config = dict(
    d_expert=192,
    normalize_top_k=False,
    lr_router=0.00105,
    vocab_size=16384,
    optimizer='muon_variant',
    learning_rate=0.0114,
    max_seq_len=512,
    max_steps=5291,
)
Below are experts of layer 4 (counted from 0) of a mixture-of-experts language model. Rows are named router (the router's row for the expert), up (a neuron's input weights, with its number) and show model dimensions 0-127. Each number is 50 + 12 x the weight over its row's rms, rounded and kept within 0 to 99.
Before each expert's rows: "mostly gets" lists some tokens that are sent to it at least half of the time. This comes from a sample of Wikipedia text that the model never trained on.

# expert 37
mostly gets: " of his", ")​", " your", "- Add", " outside the", " children."
router:57 60 45 55 62 33 41 57 56 58 65 65 27 52 30 46 54 53 41 66 35 31 41 56 57 68 63 43 66 56 68 37 56 44 63 40 43 44 58 37 36 54 61 40 68 48 67 42 35 63 33 67 43 53 46 36 40 37 33 47 69 33 64 38 50 63 32 37 68 52 73 70 57 58 64 30 63 44 66 38 51 46 36 42 71 35 54 38 63 38 30 64 40 58 37 57 52 39 57 41 55 64 45 46 36 55 43 36 35 38 47 33 52 65 59 68 45 59 49 55 62 54 25 60 35 44 56 52
up0:60 52 55 53 59 60 38 55 41 62 42 51 57 53 58 50 38 29 52 62 74 44 60 48 47 70 29 51 55 60 22 35 55 67 56 63 28 65 52 43 69 43 50 43 52 35 55 57 29 39 56 55 42 40 44 57 68 49 33 51 51 58 73 47 68 64 57 45 55 63 50 37 32 46 63 53 43 55 47 47 53 64 14 54 66 38 59 24 47 43 49 49 30 56 57 39 43 34 37 55 72 30 30 52 33 42 56 67 34 57 47 46 67 44 39 45 42 35 63 48 27 51 39 47 56 50 59 28
up1:45 52 64 67 54 22 73 45 44 52 30 47 26 40 56 60 30 67 56 46 58 60 56 56 34 33 42 61 61 45 44 56 63 51 53 55 79 65 48 38 50 42 53 69 64 61 26 33 54 73 53 60 43 39 48 54 55 50 56 57 69 52 55 35 38 71 56 42 49 54 34 42 45 72 66 33 40 37 50 54 39 53 47 35 54 40 26 42 38 45 44 53 43 50 56 52 77 58 44 40 61 54 19 53 43 63 46 48 52 59 47 70 38 68 49 65 55 76 62 67 57 46 63 50 46 42 61 49
up2:59 43 48 42 60 50 48 49 53 51 53 36 63 56 54 36 45 76 65 43 21 47 42 32 66 58 40 35 31 45 82 36 57 45 58 45 46 35 65 46 38 52 66 64 68 57 32 53 63 52 63 66 33 57 39 67 51 33 32 48 09 42 62 50 55 55 39 56 37 38 51 41 42 43 41 52 66 49 38 61 38 50 55 44 57 51 49 48 42 45 60 52 41 55 62 57 52 57 37 52 34 58 44 39 60 41 42 31 45 32 53 51 40 67 29 46 60 37 53 50 29 63 49 40 46 72 72 25
up3:65 40 33 57 43 56 64 41 46 45 59 44 53 42 38 69 51 34 50 60 49 52 64 58 52 40 66 72 44 30 40 51 21 64 47 40 50 38 58 37 62 41 81 50 65 60 64 72 32 60 47 53 53 36 66 48 59 54 48 65 63 73 62 51 38 46 47 47 66 68 44 66 64 41 49 29 40 39 61 60 56 55 38 28 49 37 42 53 50 53 21 56 48 55 45 55 63 49 45 46 50 53 31 36 49 40 35 40 59 49 50 43 67 60 43 63 56 61 43 47 57 77 80 51 71 66 34 49
up4:58 46 63 61 54 28 39 19 43 52 43 55 24 32 60 68 44 50 30 63 36 35 53 42 45 44 49 67 65 65 45 45 42 31 54 44 48 51 33 60 48 51 44 55 40 69 56 41 40 67 56 35 41 56 51 49 64 41 54 25 35 39 71 61 51 38 55 47 22 43 52 50 46 64 44 72 52 56 47 48 51 44 34 53 35 46 52 29 49 36 59 49 52 33 80 39 71 48 65 38 66 53 59 71 39 26 64 68 63 48 54 58 48 55 45 37 54 50 57 66 58 71 40 42 48 42 41 38
up5:57 67 55 27 40 43 59 48 39 50 45 62 43 42 55 41 43 53 69 54 48 63 47 49 42 82 50 57 27 29 56 66 54 34 42 69 62 79 58 48 56 75 46 48 69 53 50 51 50 25 25 50 24 48 35 54 50 57 34 41 55 60 58 58 56 60 34 69 55 58 57 66 32 71 44 46 40 41 57 49 53 60 58 77 62 44 59 54 42 60 41 52 65 64 47 62 41 44 69 43 41 62 52 46 54 55 56 57 80 40 53 51 46 51 71 50 39 64 36 44 24 44 44 51 35 42 51 53
up6:48 40 43 54 51 43 48 58 61 76 48 45 67 26 48 42 45 47 47 50 55 29 46 37 65 47 89 49 57 37 60 80 39 36 36 43 66 50 48 37 43 76 61 59 45 30 44 49 38 45 58 30 42 50 28 49 39 57 41 53 29 60 61 69 48 55 46 70 53 56 30 57 40 29 58 56 48 52 65 40 48 37 62 56 53 41 41 72 57 73 26 47 49 58 36 45 37 26 64 46 62 54 65 31 53 54 58 58 49 43 39 49 54 22 38 54 53 49 37 56 43 35 43 59 56 46 49 51
up7:32 84 54 52 61 49 57 53 53 38 60 55 39 52 49 57 44 60 36 62 52 66 57 42 54 48 47 50 61 37 31 40 38 54 36 41 41 51 39 35 68 27 46 68 53 59 45 62 54 37 54 51 60 51 31 51 38 61 73 65 45 52 48 36 43 38 50 57 47 44 53 73 32 46 48 47 57 50 37 59 40 39 35 45 36 52 42 36 35 40 48 52 48 55 36 62 81 44 47 50 45 38 23 65 32 54 49 53 73 63 54 87 49 59 46 56 67 54 53 35 49 62 22 71 35 55 51 74
up8:57 60 57 45 43 71 57 69 71 57 60 47 48 54 44 40 08 45 70 61 49 43 52 49 67 31 31 52 31 36 34 39 34 38 42 58 47 58 66 33 39 54 65 51 58 42 34 39 43 56 63 44 69 71 41 32 55 59 55 64 54 51 28 36 62 54 49 49 46 45 45 59 40 51 56 46 47 52 59 42 45 19 44 59 45 55 39 75 41 38 65 54 60 57 52 50 41 64 53 54 54 26 51 36 58 43 55 56 49 32 35 46 54 40 39 38 58 33 24 49 46 38 83 60 42 56 47 46
up9:46 43 38 44 46 50 26 43 42 42 38 37 49 35 54 60 42 74 65 48 49 34 65 40 55 58 49 46 70 50 60 31 67 23 51 46 40 65 61 39 27 32 40 57 36 49 42 57 53 56 58 66 65 69 42 40 63 27 49 45 52 56 31 43 64 40 55 34 41 74 62 39 37 69 64 55 51 38 36 44 45 32 35 61 37 65 40 59 41 39 51 39 26 57 57 62 53 40 64 67 57 36 42 64 44 70 72 39 59 58 55 71 33 47 47 57 45 44 34 53 48 40 49 56 64 70 51 52
up10:62 31 33 74 52 51 35 67 77 50 37 37 32 48 41 61 47 48 54 36 54 45 69 76 42 60 51 32 51 69 54 39 52 48 44 67 34 30 34 45 47 64 59 38 54 46 47 60 61 37 62 43 57 30 47 46 53 39 59 40 35 56 56 37 36 50 42 69 75 62 35 42 46 70 33 46 40 44 40 45 50 56 72 58 56 40 48 39 62 46 42 36 53 58 48 38 54 49 32 45 23 42 66 31 65 55 31 51 47 53 44 46 44 51 46 67 34 62 67 60 67 40 45 56 51 43 71 30
up11:62 65 43 48 51 53 45 44 52 55 67 58 27 50 44 35 60 43 32 59 62 49 51 52 36 62 75 53 46 57 35 56 36 67 60 42 77 46 40 37 51 29 61 23 53 41 58 38 72 71 59 48 54 49 64 59 41 37 61 28 53 58 43 58 53 45 39 52 37 48 54 48 46 47 73 45 40 42 67 61 66 55 79 65 22 69 70 46 38 57 45 52 50 56 69 46 86 54 41 37 40 44 56 46 58 43 52 59 30 53 46 50 36 38 52 44 46 26 54 41 61 49 30 44 50 54 53 54
up12:61 42 39 53 53 54 33 47 59 42 43 46 43 63 53 54 61 58 44 41 44 48 44 42 35 56 49 31 55 32 44 26 35 35 53 49 47 26 52 77 56 63 25 26 61 44 35 42 32 48 45 33 56 46 56 49 34 58 62 64 54 34 51 43 48 27 44 36 49 64 46 45 26 45 54 52 55 49 62 39 39 49 51 50 61 37 62 39 44 70 41 55 71 53 45 69 50 52 50 39 33 47 68 35 75 83 42 69 33 34 69 53 52 47 28 43 37 59 41 52 36 59 42 72 48 54 56 36
up13:41 73 47 30 56 52 49 46 65 60 47 75 48 77 53 70 56 71 34 50 54 33 38 50 74 57 30 65 43 63 33 50 43 45 68 53 47 51 47 31 45 51 52 41 92 42 60 67 64 44 68 41 47 45 45 31 56 51 55 73 34 47 55 63 48 43 33 77 57 33 27 55 39 37 61 56 21 48 48 59 48 39 44 41 48 56 43 51 35 47 38 28 65 55 55 44 54 45 54 55 55 50 74 55 41 55 49 52 46 46 41 60 42 37 57 65 56 40 35 53 39 45 64 48 53 44 51 55
up14:54 66 52 48 56 38 37 46 68 57 54 60 55 61 57 61 42 37 47 39 70 67 54 60 42 37 61 45 44 64 19 35 59 46 57 47 59 56 41 70 40 39 76 47 41 44 60 45 80 46 62 58 59 46 71 61 33 50 55 50 29 33 41 44 25 28 57 38 81 51 56 58 49 62 68 42 44 27 53 48 63 36 42 70 37 48 50 47 40 72 37 55 58 39 50 53 56 35 36 48 41 45 60 42 71 42 67 69 45 56 61 53 43 73 66 56 59 51 52 63 58 63 35 43 46 49 42 49
up15:45 62 58 21 53 61 41 37 70 28 49 43 54 44 64 43 43 53 38 53 56 42 46 32 42 46 62 67 46 42 48 31 59 52 49 34 36 54 43 47 40 46 53 52 39 46 74 50 50 60 59 57 74 40 65 40 49 29 69 55 49 70 41 51 62 55 56 16 40 47 56 44 54 42 48 63 64 55 67 46 29 56 66 43 43 70 39 40 48 56 65 49 34 39 70 48 39 56 48 59 64 75 52 29 49 70 50 34 48 52 54 55 72 41 61 75 59 27 59 32 50 54 60 73 53 50 37 42
up16:43 73 58 58 61 53 39 50 48 55 47 40 70 45 36 63 48 49 62 53 28 48 68 55 30 57 44 24 54 56 41 51 34 47 49 44 56 64 43 54 42 88 34 38 47 40 56 34 28 69 49 47 58 50 48 33 54 50 42 54 34 57 22 50 38 50 33 50 45 85 29 54 60 43 33 32 52 51 40 58 13 39 53 37 40 52 41 40 45 55 23 58 47 60 54 55 47 40 53 34 47 33 46 51 45 55 62 49 54 47 24 60 39 44 50 52 39 55 51 56 45 59 52 47 27 41 55 62
up17:58 36 36 39 60 49 55 46 30 57 45 41 54 53 43 43 46 41 74 48 40 58 45 49 29 42 45 44 60 64 46 53 52 60 53 41 50 58 45 39 40 30 72 46 53 53 72 45 57 25 58 62 35 62 39 73 52 66 62 40 36 06 62 58 47 36 53 65 75 50 69 52 49 76 49 41 60 54 68 46 68 67 55 56 56 30 53 57 47 46 54 34 39 54 38 44 37 49 65 41 46 65 44 52 23 37 49 54 47 31 25 40 58 38 46 59 41 55 56 58 39 28 58 52 57 58 48 41
up18:51 52 39 53 58 47 48 34 73 50 56 52 39 29 41 54 30 68 37 30 39 65 36 42 62 51 62 49 50 48 69 46 37 47 55 52 34 36 69 30 45 39 38 33 46 31 42 45 49 66 52 39 56 70 47 48 60 37 41 67 58 44 28 51 29 62 57 40 47 40 58 09 60 47 51 58 43 53 42 38 39 72 27 52 42 44 44 49 53 53 51 47 36 74 31 64 59 48 33 43 54 50 29 58 39 29 38 45 59 52 59 70 59 43 44 45 31 53 45 36 57 53 68 43 61 52 58 30
up19:64 60 40 55 45 62 77 29 38 57 48 44 49 29 52 40 54 67 60 48 55 50 36 47 64 35 57 27 53 74 51 44 24 56 49 42 52 56 34 63 47 37 59 67 45 40 46 67 59 50 40 42 36 58 37 44 46 46 52 59 58 49 46 54 42 47 43 59 45 61 52 43 32 68 81 41 74 53 41 21 36 45 70 50 59 52 33 46 55 47 76 53 40 34 30 52 45 31 42 35 55 49 70 53 42 48 55 59 41 51 47 52 56 39 59 39 18 50 58 67 48 51 68 52 51 57 24 39
up20:48 62 58 38 47 45 63 26 59 44 31 50 81 56 56 63 52 51 53 46 48 63 41 49 37 60 35 73 54 49 69 36 47 33 41 39 42 56 76 47 50 51 61 51 60 54 48 39 61 50 73 51 32 69 47 68 74 60 49 34 47 45 54 63 18 54 66 60 52 46 63 59 56 69 65 58 46 47 53 55 49 24 43 44 43 37 40 39 46 51 44 75 33 32 46 56 58 45 36 21 54 52 51 31 54 36 56 64 65 73 58 59 43 54 45 42 35 43 58 42 39 56 36 51 45 67 42 34
up21:60 60 53 37 35 57 47 59 44 35 75 51 54 39 62 72 41 62 43 49 55 46 78 59 57 35 44 55 65 67 36 65 59 40 48 60 37 58 32 32 64 68 42 74 67 62 49 54 53 60 62 64 47 33 59 56 48 55 41 54 63 42 59 50 50 52 73 39 51 51 56 42 47 61 36 57 50 48 71 48 49 28 62 53 54 44 49 38 65 49 45 57 67 46 32 58 61 39 71 34 61 65 51 64 63 72 33 21 64 48 43 41 44 37 67 68 52 46 59 37 58 80 34 35 58 52 47 46
up22:42 35 58 33 56 67 29 56 43 20 54 39 54 57 57 48 63 56 51 44 18 58 26 35 45 70 58 56 58 35 60 56 48 39 37 33 63 67 40 51 32 47 65 43 77 34 56 67 42 54 38 73 50 37 59 40 67 67 62 63 35 51 54 57 46 54 68 50 62 61 50 49 50 53 62 49 46 35 28 62 31 81 60 53 68 39 58 53 56 53 56 58 52 52 65 54 52 41 48 58 53 65 51 70 59 29 54 56 67 48 42 62 41 47 33 56 60 45 50 50 50 53 45 76 61 52 65 53
up23:57 57 38 64 51 25 42 51 54 65 43 57 54 57 62 66 41 29 50 54 25 54 39 50 48 50 53 58 42 52 46 55 55 50 50 66 34 41 65 54 50 35 40 55 62 59 55 56 34 39 38 49 35 63 62 54 72 45 44 56 47 77 52 53 37 56 14 59 66 35 16 40 43 45 45 39 50 32 53 48 59 78 34 70 47 21 42 62 59 42 55 67 59 54 54 58 37 49 49 52 26 75 41 37 69 52 57 50 58 56 35 65 55 44 57 59 56 33 43 42 29 53 51 46 51 53 68 48
up24:50 68 47 37 52 45 65 65 50 46 55 42 50 47 32 30 65 59 40 37 43 60 68 40 40 47 35 57 60 56 59 49 31 52 50 49 48 44 38 61 42 51 60 57 35 56 53 30 63 30 46 55 41 37 42 40 49 60 48 67 50 24 59 36 62 66 52 35 42 53 62 37 32 46 69 42 45 68 55 53 61 47 37 56 72 67 68 52 34 49 41 32 50 57 43 13 25 38 50 44 74 51 55 60 50 28 50 50 49 54 69 31 47 45 29 47 52 42 61 47 69 76 61 45 59 69 37 47
up25:63 54 78 52 87 56 35 63 38 54 44 52 45 44 28 51 41 47 47 58 31 54 39 54 41 62 55 56 42 47 47 54 55 48 48 44 49 61 60 32 39 56 48 52 61 56 54 48 32 43 50 44 72 74 52 29 31 50 40 51 73 66 53 51 69 39 62 39 59 49 36 39 28 61 63 54 64 70 35 52 65 42 29 35 45 30 58 57 33 52 53 48 69 46 56 61 38 78 50 77 37 52 50 58 46 76 59 68 49 59 54 41 66 53 72 57 61 61 57 40 42 43 52 39 54 45 60 59